Weights of a small mixture-of-experts language model, trained from scratch on English Wikipedia: 51.1M parameters, 4654 steps.
Below are experts of layer 5 (counted from 0) of a mixture-of-experts language model. Rows are named router (the router's row for the expert), gate (a neuron's input weights, with its number), up (a neuron's input weights, with its number), down (a neuron's output weights, with its number) and show model dimensions 0-191. Each number is 500 + 40 x the weight over its row's rms, rounded and kept within 0 to 999. Numbers have three digits each.
Before each expert's rows: a language model's description of what the expert responds to; "gets" lists some tokens that make up at least twice as much of what it gets as of all text. This comes from a sample of Wikipedia text that the model never trained on. Tokens count by the router's weight.

# expert 13
What it handles: The word the after prepositions like of, to, in, plus possessives his, its, their and nationality adjectives like British, Ukrainian.
gets: " the", " The", "s", "The", " his", " its"
router:496520458523439433533510518571528574469511532502485434484483498507452489475483458580560522551508389522504550553443582416520518577532529485470451514518519450581539452530476493478516461528560494473451478504477442463546530482438495491509431463447539505544559529535474477486537563505461505553454484474516555549544562559510505532468564484479544567451493458430526469556463538543445553529527462476489523531507509540520485527580486554524504438460503533480444494465543505479505562425487530499470505491534495515465500415502534499545437462552498472469584550530543455473507530459544500461
gate2:499532436508524479485467473485497463508498504536538498539493414451571461556438499513493480500481493575462543511453523514577468486449535509529508490484441477488434520411523430541440575469511462540550528617477524490488589510560454548468468519456440525487428545433508461576553551497537469522473522512531543423522549524483491520543450509458460487495510439415568485528497533550454494458506553522501535494505525549489510507479430564518475493519496522518523461489437464549495468491528524453499415457514500589426497534501570532479540505511528522533500461468469483530562441409508479471
up2:587460511581431527469524453449538515509513548398472535521503486503502501388556486527462501494536470456517524449551519530511471446504466524536463470519603532475527520503469508461513517527463556428519532522536438469527473566519537506528517483526514429436545502476527513524454473505504524477411496537508510496525456496440528478507518448560562420535534536520545513493530470403490480524521509440419512486473481511508457480513593455548500466436508573550492508509566472506574484420590429502492512527435535509523500565558489477544540478510527484524537504480487567527546449567513495499
down2:554548545468508477498482541538470497574438515508486505571444554516490436443534475526526538494449448528536467490511460481461518469526494475509469521575468478497530529459474482479482475490488498474530442486491426462453507498489447525473497502455553364486516465542550467637456456511512539445515497394565412461470495501511516417460458521449517495437572513553481505525475424470484469474439562458511525511513429461514522469513527501466595502488547500492511520508574494442541522491409469475489467540518530507523566515535486470491469477533511558440589490507486532530446510552531468499
gate3:540504507520442421480442517515583569535511521478487525535507450483479510529562454549541523553511420506509541427517446504432493422522498463461527538523495433519551485470530522551506501474456558476507461391482505481507551545460512492477525404463546524529403475460447510503504505496498549558554526512521506492437504475467544571461505464554439476467555560531484504509453561419500439536581442500435573535507433503542557567553508479509504484464512546492486461478521513487472492555461572488513507433476514518515570559511522487464502489515539514479469540541481473500481576580493546487
up3:499528485517597483482527525509504550475546500462536517514507490534519535479479609464532550503509542578465540495516522549457514452488502430591516514491467456498476445548503571498421510506518511520505523538555512489565489474521556478526530532495551534482555484511472503455599530517554516556517502524489605500464554506458566449519561515502467511531514548480516424507441527560446464509514433485473539476576500546467483413513480538559490526533460463481522590489470526463492496474584497533519469543456531548438540485570537515492401489486574507434494509516484561558501560512579515468
down3:573485452496615513480532476470562455532545471533405529496512513593448530479519532523518423474476506586476462479534535469522499491474452444441530571537518510501489588554490572505503482493457500497469493484464489476554503504585576483469546458467441525570469436512435498517501500509506561542455513499547517484509451515546443507482514447467439461504554531555486469522531409566471473555521463517459531473547499528506509498523457474518500554527552480502455480503505460452423500526474544532503550523552580489533453506506534458546453465508597409435493534508549547463486531492479514497
gate4:464488504530466551448438550518455470516494501484528443464489435457496472510475543578562475550568507501506528561502505447515484483487540500531461530438488426521516547551519518449554531431477458484507436462451543522545494491521405476486449442463510531415511473525493483531501497528433489557543552522502536475476505449496538497421602513491552494571470529468517465502526535542446549525476468504537575518553556525542445456556438534511460524575453539434525483452503457405541564460455529537541468481479465510512493469551519522472437421515480521480501459552546456544561552486508470470
up4:440440535495476498441519579557508543570459577515479459537528498548500494480476543484540518530502455487417459497508517465487551573517477521554443450539431550514542467502501424495502560423552441511513480467522389386533467477519535518566470433465528510503527536519477514506546478501569543534581529487540482531496583521533487497537543454478484437470483517519511497473562534546443571500498508484499466600548545485425554480478470526449489472495430487549556528465531428502496435452476479553534523520470521439501505518497455471528526513482498518445498491547537459485535561476513491549
down4:559534495491552491505531457468536542401566499566473480561520449470473491584525444520479517496473475506484485475498498461466505484501523447455568520490521520419510458444478511484493387589489549576482551532509519494497441523533498469494572533501489442504505442489500537502482538489515517444461521449462492480522470514518474426516470517430421406464429485476471512527480507502541487488533467559455472428515419565582478480500481470524526519446439454517517502518496557503523535518496466514427484463454501562526444488508559457582535512505508396513450566509534472415477431504543519500
gate5:482546532570498451500530531457502505489464523533496499535499502456481524535513455538466458504465387490449596532472483478517533491490397598521552479511447500520496544500517472499521443467558471443478553489520564545544541449517481478504516518483563556518444420504491479507452479504502443533564432468446544485490469512552448538460521404542486525530461530536505551614519502499446528543430430487518564521470509527543511484539465505392552447549590544445507511449503500466487516522467441510521543519511541579441489477526469487511486484531536558484495543544502531509444517543491535462
up5:520477513468537495457529465484497549513447504518515552476593489548550510595461559528536464475531421539474478528547545483472493515496470534515540454497456454528470510483535531548473495492421524558451431444397521518484474550543531570542509536512429468441501535473457514495490551523510541579540479551517540469539469424460522494581548467442454434500551528524535430457512515545545489504523497568469495479497500493462564488499501472486528522529501466455426531492535543497532442455482610537514486522523535436464477488484537526459512539516479534401433549563492431459511427492479472538
down5:510581455493532524470453476442485558469556516464479512462531524520491508497444502557522518492536463599490484463524522482504436511504442513463558508562509423529526583481488538515482526440481559517519483589481474528488492539524515582471484470556521446480529480543483528498505449454434460496445537555473485470483556469494558521482497496457448404432538499528500394510507493451453449486557542485476446501542551490536430523466488549517510570575529524520523482445511526510509539596466501487503588507515518564520485456619540552478543496557557450521496485521523503508579521558525522524
gate6:446499527538527473517465521527566506463499408474501439375445584475466523484539498546500492494562418517541495414486542519514522560512494478490524463457521536541478448526477491526568436507524493457524439484503541481564517545474589460486503428422496564552519561485568460498434487519544459503519547517499478458509543425494459541479548548613513460484494509494489436475430506515477517506497510498455506535577493551476564479487510452502563476461532501557567554399506529509466462509522512504381529482497548522467545508470476474513516495482503532450490506525533493467539503482539541467
up6:522540432563515456499534510499510523515504527470471546496564503550482506519427552573488507513523407498512449399541491448462471542451507455458446497517526496507482521499510479500410524545544494474471511481449513499484541540479540471520497445407510464492522548469486499473388511536448486523497501457536415421471443554529470552508486487506462502480499531428488425485505472541434526461480468490479523539496448419516536526491513480508463541515564523495543515516467527524537534501442508510437463520534573559587499471496471538452504610451531607506540507483464498475589541532574547471
down6:469485503496581478517501485535483475531521491465556538540465581579596451518467497489507550528484428504512469572481500518491553511470452535502474480538465506521432502451485457484485517533421517497517579493518496481465485520481491459492516436509548458512488527475521443529477514515472528453545487421468512497531535474434484457425481562549437507494473508428493495507444523552549503512520452446537507529495515574438508530533556474468574495609453563601466397532535480537437504532453501527512490475421494451468486484524511518456469508532438421469429562522483453412498517484494570493

# expert 3
What it handles: Leading hyphens that open infobox or taxobox list lines (Kingdom, Label, Clade), plus prefixes like un, dis, inter, Super and stray byte pieces.
gets: "-", " un", " Super", " Under", " dis", " Un"
router:559514447496456473579498519518537516466494554470472509497503430583457480472480499475492515534485455469466536519466534478451525579483548458439489517497494452529496527484458542468500431498589510507432456487530480454558502476443537487507449492445490473503510599498564492554447502500533452533476477468519555471538516507479535473429506453455503492437462410518516436531522498569449555513495490547498510534562581497499450497563506559538589487521519527475546547462558531529493467451489513502464470529496517517430565502443504555501497463537514582440457527578417521460454544507545453403
gate3:479567559439539512473478439492410515543507473432540522542507452480474546471439541595443511458480523508532413507494469487470440505467527438456570553462466462465451524545506510468573526470534543497509611502508534463462535545479435598504439503463529479463517498519518506537462474507470468443532557559493507506453560474523486520573539464497451522402499486523499484524565547458450484499475478501466557471488536473553416465511568562471509513492513458577542522461479508509509506506553507474466488555466529450435517479488566455451474553533502525471559473506527430547471515449521513484
up3:512407483449515452453465446540578504539463538490548491519427468497539490478524500454499497579537519424468512498465491487548543439513529473432547536533524504526475450558484551556460533511579499513502462428566396504483516436434555459488508431491454479547520532482512511469517520489459453528470516494478440483452484489501480481502507493439485531483561504463495453550478448571504489478443460450498476467598511518471494472447509496519480516477554606512470545475557540520462562442518527507485548544475475566501533474530504548479522451589490505489515507572510618536532536515564502561
down3:488434506475558490542503517492500472523492500462544473500515468534526479497464454440475511555495503552470521456502497418512514525530500471534502502494537492485501547512504473511408552488547518546469572468484526432533516444440476477556450501429579492507523503485452506489442501619519527466549505472471545440491599539448657474473437487481467525565554504472547540521458472468524504541526539439476517542454538562546503496462462528515507471504512443489536452513536492499486520549495597513447494533574439398526531519466463520571470514535485547448439478418494499497483468448442517508
gate4:482491553533568550473519408421405501499496494494478593541475528544478492493518581510513488442458500497504503424572464511473482480493484483557475547532484529479503534465494495579534509496560464518471442556501583509412487523502469571546481498507512493487499493532491437529486437567484503497539412494523472527508523516532525518497470455394484443539485423492460506467600459522493505487520463520423461501487463466495445514512467550554512521477478497494495419486557554490465515486488552543542485537485573437489534479488442530540460447539525472554483439554620496426499516535494524533
up4:480478573439455521499488514510522491515490513458474419559556433503522473511422578580512456514536487493501461457538502570534488483484487516516539462486476488489488521501551470472427472569512541481500405513615515541486552512472464531555534496453487559465439514572551471545457438521534414480487532557572495474501483544514508509472475544486542584502457519514508497467425465510526484499517552510504546426438481502507492480483423462486435427494498505510498457474494558596528481458542487486510510495474508494661492475474496500488432530567444519469530453529481548484485513474510495554
down4:468566475523450453447442418480537529477476505535551478470560491433551547417517500591493473443498491492440457534503524471510473516514452554506503445507473501492470457552571438488475540481510562516467497491579494493436479539565474532554480434482501491488520586553408529482479518564488528537475497496458502522447555492483525497489492438466505495526509501428555552502489515553554535531478510446538508465482485527515486484539534463404550525518506581509578510484441530509535521517510511478474476532568561532563480483485417481521440487526478424501570478459507527488509476558406441411
gate5:516504478496463482549500488559489501502511515421463471506561426517541523514547477500460452522530447463517513566467517537520545442473487465500471491487456510500507469562452554512470430486451458543506585543561531523523519493446540480439450544572548499466459486509486514499563529546486522481525547493536473404468493427511433599535501466483477442477408495495536518516442525519541458462440471495517469505530538526564539526556422551480512413564524539482520468584546517460527571493604503460523529547515522480492503539510503419539551478505500555602499501520496518477495471437471460434
up5:567442499515535483459561494480450536520578554466515505472403408513487470545475511463483511487503467474478438499485513474452428548514471578483472448485494537474447542527506403479621490451494490474525466552543447536477493441541483524510509442519441461452506500494503521454444475476494528568508513516500526542443568522417446488494565533466549477554509468533481532392459496515529494497527505519499517497394476550486476525472571390509426478447558529511473504482515454492535578526435526473518505487531525494486550484522556548524417464494513456495568513494506484514545514483470531488
down5:496478507485549503545579477496523442446471471578533502479463461516530516504560381470475535517554570538452521535449558467510500483444487463444527576513458480473452504530482514525501551451455526522489505518501563575491504518491567512473468514528571513519561492517481516505515522526488461454568466496508485540476548486531438515496470547478469488463422480505515521443558493488516517526511588489493476567538447561484567532514488500477543536548481402543522533450519601541472472473476523562459443466493500528480494480536486435555465538463531647495510547503501459508605476526564483512
gate6:491513529503480463439522477516554458557485480490546472469516476534471521606523403558494470442478485511510463531475503506461499494505567477474427464531480450478479502582516536418523510502420437445507500518469536429509533486537473474527462566423488536468455513566484537463438449453493471511512548453458530538461490476494526401582485502471508450541477570458469536544469568481516511520470470524496517492499513472453489485392492465509519449430506511440505461478529467573578506500464491506498503533444543484441507493444401565465514526491455527423511432498471463482483573488467576508
up6:530486416474499513552558591587489518485503504479526545571529395503526495453483456503515520486534460498475449506474513522495445486424531499451520550463540563542488519493505541536463483439547464484478469540531498501539525490529495528483431606459489458486513478434463497472559600440518486486479552460519456544578504489405536485532491528523474567511494508493457476522570539560395422474497497471499461522512500403517497477552521494528454475533538439497510521479397548541484508472519476532510478517507532494440560478500483527526525445524539529451511493544420554543547538573484478477
down6:495528428456537510507496421528502536500526474486432547514518569488529543462449491497454564464534482498546519494529565474519501567489500504507412539483474501487557571568501477456530469514447487504384420492462540484501500477437492528448503484510435524546543533556538540476498530551539561490476503549459483435537519514516503577534417470579471495487501505483549468533512499506563452466537463540522506480570493522564568574480517497486465493545610446544532512496537557574477498536538472516493523540536466493481432517427528532519503542545497430507448513570534548478514469518449403502
gate7:510481500434490544434487419526600490489540557502489530474536506492531485449483609486545525529526561515535479471542524566534527466537483544471574508558498550460485540554528510554526473469489524435583491483576528456484465479553501546522508551474501486480488466438499552433503519460536532501562521543514486474506491480584487441501485480525519445425510469493470473548493473434477537524486531507494463447496545469491540474477507510523448494501535595467596496444586509527553401577457533389479450517539464471509497492429510464502484522549527544471517502476502502590486529494492433521
up7:420524487581518423518442474418465525549500454513468529542468491530513517529480489469398477555517540578490496563484466517573486541547562531550413474417491439508523464474583529450551444539413457575531496510447496490499535461464530424466508518523508543554525436502491522539506500586436445523459432536516541561498481452528526505541510473462500536469486512470501471463455564566485487520495514489491486524524423471475419519534491512510532470502463536514450530497537517488486484469562476502547459501484497533484542514464467513507484500510445435498397463420480540506502534531510522583
down7:581462537457510458530515599502504542452490503488545488343511552548471566535407480516421478492496487470398453562485473476542513493438601478500484507535537500527524501459479475491551516491461518501458477498505523615493540498444522452551454506488528509424520468558521502549499604502514543452464475572504479486483510530557446479514487508467497499467461519562495557507489518543529519497462503471444496526546518468552518558476525436506531504420508516529546471437514538438468475555508511488413517459534507516483550512501493533497460545558446574529556508485469499561519519516504482524

# expert 14
What it handles: Table column headers, separator rows and section heading markers, mostly in sports and music lists: Tournament, Result, ==, |---|---|.
gets: "\n", "==", "===", " It", "See", "|---|---|---|---|"
router:547479512438422456491439478421584462520485528465507488556424456534471546430460443542457498560518489529495564533450543449474510504516505494484487467531507455489499495500517497526556488515518485494478469498479491499506524502502521495521465544489477469528492535467487456581479513455500438491480516541534605526532558507436519518468560459469479589453486466582514475521505464524474541523535507432379523547539491492572422511589544560547474462483499504544486516426507557504468528492451491440547407476533482476420486471416505562508487516557520599474504565515490472537470467488511467465
gate5:455477519540526476522437512543532554542526513583521486419568509493458472535515504457538497437455490439572435577550519472508505482476438528474490463473504451521514547493480481543504439543516521483548508520467570537487532489483513452490481520439517524472509417572491526573590491467530537551463501523509438478450502470573461482506408521510452551453495441497529521484429487465563450454570521495507464487508536554450432504508559489469537475568501550483634487517488502461532487548534443565458551551465468534509514497505529536479561490477480508517500464569482485535511445489513427571
up5:519532501556516557511449520489553541474433507505516451584498548387481544527471483506456507490438509559460463518555546485498519480425461427468517502535507428519577431467484450555530475497525539455435532440455422507518496454485463475530489519478595521502479540473478509494579460500486459574536479433428493526515433546480522528445512447539516495478503515493441427467455453501579545472446524503445560477490444435488490560479488479547466464463504501502486499487462511466525478489527428491487420485452491490473524482500523504513458412481541505500462509483491576551520506543497621482
down5:525534490496505567514539487466406522444489569471551523504407408496489514435543491489454474475504464464531490540515478490564487541482540510554503601463540478545452464527487531449485576418512506517437465505538452496471463473458491540544553458506491517521568525527522506476470505526495481567447472520438443493541518472524577450561456465509495512489510468426415516510462521505493523499480451570479462579541493521525504532531570571514487498446507499525468470546490547500531509509467462493504431551469504466558607471519510493564463469515470618492566492464495407533522509455474539522
gate6:493525499489543477492521523500518442543524479483449464526498463599438497555529507478453466513475457489507452522472452509523511496544502456470441517469539537461523475531554521509561529440508533596504515481413511549529498507463518515510581524492421558476539520497482423578480497471480504494468476512439515518522618512591477431497461534480512435470442500549513493486455528507488542440502505479473479454529452641561512527527561528461491503574515528525452470506427562456497458497547491476496426504491452522419514473511525457541454429498528534487427513588522516473490496469484448429
up6:462518543522515474476530546437478433515517617487542479510511508617499482482485513523522444534507472538575480496507513533532492412512501484504448462479442412494592527477516542485489565463476454502513467493431453508495491481485513592531537505427546577550484511509481442548454445511442522422477504485427478504511516494558470507467424492425538463480513519534549558466452476427443487453472454487486524528476487530514445509526617555443480547508533585557472423462514554438486535524509529490505457497499535489497523523487545499506520462475547501511443510514548487423480502481457487544
down6:447455509483424516505510446442466496443530490556451502476509494479552438559566521501496413545500495454531528573551473539577487449533451442485542505521545524491434452545505472544505503574442426551505514555523479473585530498482535495459457471534485539484504532502493450522530522451482590492488479544456495447541446524488470461493531571515541438468571520558487498574487489458500500494518532483527530547471537502458545477483477426547565411533475535475434486506536441575519468483510539485476549493475483524530521444575501599448463559457473508463513461468523445534459544549467532512
gate7:512512492559439512553506501531515498518534556466510460536504477509482485469501479460467526479508454424490507477473500504480500502490444454487541538531509431533570545485466453518497471523495543518478564450478455542502520446533440466515406466367580436533434471490538430507503453486515445566530471513451508461406549585503537463570570514510546521547513499507495557475510471438505517480532529555612519572499542503553562569502508503528517481528547537547474460490508498529478511546532418459490599534495499491485473481538504525555477488478430530545465501581461509519513415498439512484
up7:472487499520463468544420480508506494489464498461496496532558563546421480443458567521511523471535407492532457474539465505486496555524516463497483491572499538455494534489529522463581465507434537510481515462533492472503518476455523490476534495492500361485487555572520467560533537470523506436462508483482495517485535575513449440445490499479470413520537512468438477433550478501466498467427516549525506436446417528492488483498525455524532495540458539451525526523509539481444457540493470419472479515498491541541491485526533452481490567557465403530511391479459489428607500519578491506
down7:476487501461542447513494542510454543498528477438575469507440572508462483520495501487497542510526429496523529472559456482477454494505530496548487493535566561447479536486466460479487493405513538449505507509514518543516535531457563390508498503492532458558502493495496489551567474506499486516443578498525535450527554506498512513466544527497466455499531553462455555530452448537440546544504592509528475509476436506464481476572475507508442474463471441483481503384517550471475513450507428431521452538500464481452494489496537433425493607548528471592420492544476438525548430523490474453
gate8:516499518420513514532500509519492530539466518478576503519427518526529402499495542522525523469489523456460518516478466444425525489462540526526469474481574533545506520518505489462509451534426388480484497465484531490451479504589399480517502502565445432472491471500502515595473486491495463498540544504458533523516414536478498494507536502492485526457493525522513491533547544479533505500515458526421513562512459457533545503520513513501502514509543528474544515354437474521540497558520448490514555412548531478542581534388539508475465477511538599476535533490440456492470465492531592494
up8:504459466553489535470461506500451507485498463447446472485406513470520561543506542512492438475467550420524557565515472542613454416443502535530466513459599461519529448558519593477540446517518457503564497516540501496480491486471459524492508488461527509403487559510542540530480517491517576418553410506535562458439494531601545533551490433540532470450557470508512509479490456544463577448481467463485449444488449563468526489490478515510518555470491490493471488543515529508545478560476579486546490490478510502522491475459532517500549498528436486494507461497531512545556529545519456508
down8:480457459539619579447448470489472505476490465491474511480509542456476490492460478443524486462534457520474519536486480517509481596489450455445576485534491481529563500481439542450509495520444566502523477534399490548569423479474490491517466423570563545557557509528518476452480525477505524514551445501377502534552461477450511464546441510534437478499489482457489485533482513522516490538488541498531496489438552524471515500437532530518533478560532515419491482474482549531424497515453580484490527495505472484540584465528509474405532523534453532498509519474459486526490532580423500437
gate9:437478502514461515481450440420501500498518495530461463554496512435475414479504562544505480526441525577473468507548515478464514449511549571436466523520530550543510504491503483474516536510449403516545438446486477471526462422511475486592443558541505513541505485551506466516469536517521506431479551519485525542450476497416491490456482556578541510415535480527510538500507548461496490483483510546502545541501563500566525482526512510533422518445534484555476479473501455411424485481479474502492441463498510414405525483557501486471479509460473431554502459552489448532542508523487563402
up9:473577475447529508533481531560463485525443453518486470524551467500546501474500561501442521535493481430551461541549507536481614525480498450515480461487440517479537418481524433532511544488549475435509492520474510513533492546474441464467500569510519604515563444460446456471556551450448494469499490506453543494518590481565474555474515459566513508523490525488563521410490613460535534540516481500429528489495496534520490561431514399491540461559511523491495457528514502484482563533537467449521423556442425524515489505470500526534546474552490575500506509508490503541484506483553474469
down9:525523438457432534528487464469503497518535556483514554453552468530506511490507480484484450491561457406497536451506492600474530504432427461482581500506423446520517525555524498448514528488501522454460481511561502490455511506507553462494500459545513462512464496448507547450499437500471541498457463487502550529475474547491497447461484465442511446525510518497479487563485464533481445537490450368478524457459489535475545500556477513498559426488472550462462447572519447492470527565543530501507555585515429467456510506451511496554526561539460418568452491518527472479483555495448516618

# expert 12
What it handles: Single letters starting a word piece, especially capitals opening names or abbreviations: C in Cormier, R. in A. N. R., "et al".
gets: " B", " S", " P", " C", " T", "S"
router:522494489419516502510538493511457528509495515518481480535453510571485545539477498464541550547442439508457561465500479511484521588519530452423494492500456448534550456543515465494499410499525512503489447467515489497503553481429538518541459492499598526481494529469463524494496530557476496520420497469549557506509541468411480582482532503520540558540423443502455488498495578501457573521506454480440511535537518442520455543587480549509602495475449581506501538520551593472465511479447554505534503472524517491433576431497541554576475489520504559481554533570508517452478514493534469507
gate2:514558483415551454442539505507478426439461472517440432473549496434452428510514504484424548497510511561511473463519531485526434527455474555611512530534551453539507569502518497492523474474507486435491516541491516500555542504513489491479488524463465533518502589480504462477486545527554435471538579553446481479493475512495492471472546574483500510531476529535550493525504475542532528525493518501531494538552513612536511537454495511510452529451463414456482515472588540416481507538543528562510501509458511469557529543583427479458463423498495508465559478408459455525535513534515451473
up2:527487473531528477519534437489508553455488513484526498526532557517444502558498519531480513432477539484525441436487501468460526490508510520538534500428496472518490557542541559539438512491520435482479499487489556492441529498482477456481421500444541529553507528462471464468484480507533435502474567533500441440532417563557520392465478512516522433457392512546538475489443452487464486525593503566529495519533579520447481526441481444511512481518436505573465484435487480548494440436472538493477497456529472398562526463520481471444425500417470498505531479518548519502467448497532540583
down2:489466538586505536545488433534539504507489537516492456554529487490462469501515475444544504516478503554561430480471488383544557493468528455455511471527501486534470477461492497469507545534446474487423599467522497476483476532523492467502468513479495420481465475462524537472458473515519493529532503559480516522476458570474556455432506509491467483460552450469575488551432435528543534499527525481469442578506501500527473566572557467549431490442460458484528441541477512545513451498575473483457484451511471449553489454524481441442492525579567459520585554504449484489544614473468512497
gate3:477490528529512512516514509577565513572491483482469501495451466456497498504490535522480478461540499482485577539464571432555438554501475530554518584465520567480526489557513520567449505496569516473484467527479505494522478568452459506512427552514488480501517480507544491509524500567573531531497518496531523428419538436539512547400431573468476486517588454437496544493476521569550556461433517495543479524458445536533525511497498485528504529441497545427535499542550432535504507389533522530445498479478461564503533554593494414479519491536476456451453472459457469495529508520532513498
up3:506435506516487482540452416443557433462515528515578433503512567438464485456495482517468464435603494510534419572453451497535535468459491490563480490501506472480502469522575540517440521450455525511509474456484536465456447491503532516505523505478533450543565521512507440489478529485491504433515510534479514535475489509519515526572498499494527496454505497551552490508487555485508480471617532551429534560496507394438444467544423536441563509502473451550479512480458489456589495574429492494493530539516443470543454532481484464477534454588482449529512466442556520523487463505463520487
down3:530489410467483485482477470526518528558503478450552506571545491489601517460467526528524470485516536512539488547512573491506500493506572505491515538508533510499519510489465353421540532468556525510482503513511529456430517556542577561438445504516476391422479481527496512502525389524480495532464444477514509491507499460540490577444522511435532449490526447489435548453451476557446537547516486470535454558499493459564497471539473500497515494515461525482515494541542558508387542463482490536431512543456429458479462434504512494483504500520491446460528465524533507493556484543563533533
gate4:500480558550525540561571479492472507505500466554563551548465558615529530478498479451516444537467440514422556499534495479545475488470495539466550487524464532522461529511491531495500517507516408552428451523453492505506489478548557457456536512485522561472519508579461521462505471429425524501539510592433526511474567459573537500536548429467465525481493505492516530502539495481551542463495613500544465515611501473471540504521540475577455551582523476495460491493493492532425509473544516575493552455487493471492509456484580472482563468519500571524497487525509536457483470464463522526
up4:435558551467539546450514473593519536539522500517484531396503506539499557555505521532515522484444477500499550452526516568461421557587515483496514495531489450515452445586525523559498543515520456541525475442405554537426466576486538456524517431509515466455559483549544478504492496451487509524557521561493540491500491416491497506505490495457433460496507535512483448416492460492526501392535514485548470499535493467451462547497510513543517492499531467514514456493426547451463542545560518505568500453432442527458548540481512489514511542513556457493546495428429513466513494426502478494
down4:535512541379450483424442452448417519505498479547524502524479477529506445487462493524541468464543525421537439534534501424579489504564469542481482504519492483481507573482490486494518531553538548530532505456425586512496448550495498450493489465529505491500449510481406483462492453474560506506535476494473478542419545476505465445443523469473425547485549465450502449406468426520520487511525478520491539516474552475489559484488461504453440480473526514478479548419486477508518574506475461539519525428541557499477587494606516447469499559547483555524509526499510513556455462518483451495
gate5:440483499504466471497462482546511560526529507484534479567505509474595464527466511520506538497488482498484502549547518520514555521530499483598517530510542520558486450495446483535533475444528464400495512410496431490527530509492492438519485507501438527457448483490500487535457545472403466500464515421549430475489453515582495547511517505474521424500496459466553446513562486458574536532371494434479470509521543486504481527515469548526443513557523488446462475501507498476486507489476505511587442562509453450521412480532494550563511389519530478526503502541546540556487505521450436579
up5:527512528551534485482561546492486451499458494507526531485546504463452574531479469457518481541421478546574517548441495468453479417503542500431504505497486396474519558426527524504452555518526564553534499554615538535554500498470580494514537435520548477536501479529439513518523499529518430546505480534444486473583610535472554493463532520529498529505506533504526531501495502459471458430554519516469510529509527520512488539486515478473545456457515496566486506492473458537480503547521490430454548425442458532519539592459529445508506600525479558450508473443458467495491531429541503476
down5:550417459519542506457492474485555501528508553526518488501572549502517491471455487441508460460538517449536549538462589615441449500484525511483484473536460451539546525472531512511533481514534514468440540527415495513502518436544571444497465484458600500488560455535509533508595457508583543588514473505477542464394556529485516451520465464526472491505483490581549484529548474576514524504485502465482471494510540458479497556535401458527577483544462525510479501524494516486540572492490494562434534412522489481566442463464514536533561497520521467485521489485521473462482535487514487459
gate6:471522524412446467447542485556434466529446523456515471567529491505543554594540529486482480443456519437447535455553475551491517558560589475426419484433507464485535514531518569494542476506541477529494352498521463526481522416479554471501466454574510505495462484509526534483532485521475479496492484488517531505501484497527445462519485468566546548511563483535465550527498478555446534519464443434521500529447471496543472554523503495519538484481462527495487600559476522515533475493519453436512559461507505558520533491503444483563574526475501475487552497552547467510507434519531504422
up6:494425475616470465505466458565459502454482564449465460507480541512520466453550520452614506507523493508524514509429512510572505449516467469555515575534491524455529519526502523554518474535499496483559521551504504560494478500441452437474550497506519441493482524505474416521556497481493516485563473467518531511474440492503520506481540427493512419491511513458552464528527435503504504490484515578518531449516495557495474471554500460429463484537474446559499579506547490483476555497369461596586452570509449466490456528496525494449531510519509519499449514533532450417468465559521476524
down6:481558482521320447471526510454464535511552449508499456474436524523495508475462515525465446502571524465499442582444506443475525427515476552537412468480493436512497445504448511491474481495445498513467494490515498474468531537495488521502529516517481429497493475462525484535509527518517474503466513543491409472426475589503459502493516469470505592520471533424494541520513502499458548508525476456553522545502481474455550510549477585470477502595513560487540506522532501455615466463451539454432509494487575536505419497520545482522487548488529563443508455447525491567487465501498497488